Below are experts of layer 2 (counted from 0) of a mixture-of-experts language model. Rows are named router (the router's row for the expert) and show model dimensions 0-255. Each number is 500 + 50 x the weight over its row's rms, rounded and kept within 0 to 999. Numbers have three digits each.
Before each expert's rows: "comes before" lists some tokens at least twice as common just after its tokens as in all text. This comes from a sample of Wikipedia text that the model never trained on. Tokens count by the router's weight.

# expert 0
comes before: " ", "-", "|", " \"", " A", " —"
router:425489567538462577485576522512515425667562476501548518506594415420535527377538572452473508491601489545539511412599432457497521548505480489458430558476550472460512519429507547418524476438423414488485410639510411586435611547607546527512628440434510466575463559496529561508574510487460557444488487539507466513478570464486483547490420486539550436508484526589545533481447459522445497487498524440494463518501450453519510503557570428524449496549432511517520473520611402474381520430543534507490482446463412498459519535484483477437489469405539470525510481556637555419484501438515560453475532513571488533436510468541486566474502514456467531552455540564490568539443499543491485522438517488584503517567504519479541516519497474503549505501498482482535459520552489508545589474598545

# expert 11
comes before: " ", " The", " and", " In", " He", " \""
router:392443533523600499579460415454515502549514594461487553541538445542442527505533528442562398595475524533503490514514474538525456531448514465458447529370515494483550530465593461606533457466537497574476423460581493553408437518524542504406415633513468461526511609575523523444521419540410565402442506518527485503370542461447495537527486528524500455499515512498452386506486587523448472543447544439582476524457425444544535486473481470528398425461435580502532494462487431492528554473500545519592441429511519509469504505441480496526495441486496567572549440478496563434479472566529429484487515493512463531482544498440506436480451464513362567463490486530435493559545494558482434519543424441467555541621483448502532553478473383517508454489523449500493404477472483542401527501503524

# expert 2
comes before: "20", "19", "1", "2", "0", "3"
router:442518501547588545518442420481482404476422468412489576580478474440564416552541515474453575471574487502539421509438460537516479533473516532500488569483519449410477563407549490488497453555401436563616500470507426527445541553477497478492527520470465492559468551601565471504569390500497521504504463568508495561391512441459424522553453412510587378506492532565531446590444533501505490580442512468487471574565527391528597460502618428483352498577479526503526523514480482504479536500520529520519502483505470520479508552455469498658582426548554565510580437445479548500489464517534457437427525451537484525465409433440453540427479446531489515560473527563461546523514512545455477515502447459486499543439470465490492543547473488576573435467529446517524538473539555522383505475529566

# expert 13
comes before: " |", ",", ".", "–", "\n", ")"
router:408580554520517522445605540464482419643529592425481664530598428373616392489517513543515436428419568580494494479500413561613528503446532518644463541431530490488530493462552477500581424626476450507489495541560546491474446554493565449453523537418486447480421469526502533527513501509534523492463485517503441576502481484442439543527459496557512447524533552498505510553441553526440463494433547498529450518459490497532522453574473484549472483448469548496499506484563440458473509482509512517590487451497478519440513520467456536637549494427506546543539478412577493452466489623506516498494603484513515562520424478457493453498459432495531470544545508472441488529607496524506462543375455490527537536427458437484521540498507461577441501514548456448484478575497455466481501456533558

# expert 3
comes before: ",", " |", " (", "\n", "'s", ")"
router:525390437488584604601446460579519422600575508366490598454558490532654417545517635486477445504479600530494393493527463585493479530524625493553555579551537495528547539495537508582571449556489452508540497506530517552440443569495553487424472484471500506515441499476483522519521471504492552427449508512510441568464567440469457554555478516493519523500497525519564440517475573570466484545457497485537451534436480441544567450481497451520501448434490562500478496569545472496500504500557514541575465488556449540397450496462440455549461454549559626571528495497529529456455474646582449451454563491538559479463365421426460470572478501556469557443449508474434539510562543482441473518504528447540565545521509477453533534490535478553446469465474506551493517574486508516491523459560541

# expert 7
comes before: "-", "|", "19", "20", "==", "The"
router:536377437532556542384511549598452509522495435520576527497570472454594501556593439451504504391469484550538405526494507475556438528472561396574460490503539504467551402503457461499462495499457420549558493511483426540544571522561491397431448509454376501556444550536472579542583454520429529486440445522526440485395517449457446521481442418505532491500441535502558447528508554523474490460461559457536477537613420556485486463504466485493513468508427581565545587494518503466485491494538474488538405474604405565469465509460490527526482457463536514498575478480470515446480452540534600485512505493566424567501545514458404588577450469440435596483492564575460542554550546496480497503482487415560483510518419434480581549598501500540485486455613506555541448528556447550488528477526494

# expert 4
comes before: " the", " a", " to", " in", " by", " his"
router:514453493452519408434531471391448510555597548452515475552464439511411546539500387571495521543630540581574506493630490540441297530489505519476507533412506473527482460471530572451474502496548474514456497498572496477495571512609500510521636675493490474527519540535519525508543500536392519435502494499564504532503519498458524519485564486525521469497421494536498410507463529502513465512497544479486457512725505459516502481534467485495512480549491552503499516588432429499512486507526514538542455512580516512495587582494492550511477499456551470513497511472501628484460467553514548445465501420475527500498510474477497530560483493458521516531372537491455548550527552529487509482525511533519533560505483489514509489540449549539426474490456458479488388340534427476344493502508526

# expert 1
comes before: " |", ".", "0", "|", " |\n", "–"
router:521500508580527580571443511517464466525500509439547557546548419398588534510517555444422502462521506521534454435506462566598484523500520418558465557457575474446527453449562553490545439531491481536531454533527503567434503536512517445431464494471467430559465578539539571591528454538476550460427438573549499575486510475474446518561399421555564471544500538507576462511483554565457430563483524432479431522513460482534572433504575475537454500530453497558510522535499497458456484478555547581555515419489448567476555565470434596595527414467546545590573413435551542423488434508561514424408549500552463564445446439422473493499426465402434543511447510489460567548550548574502478572489474443541518541479489421490508544520440402545588485453574431539521476445517449516457586417538552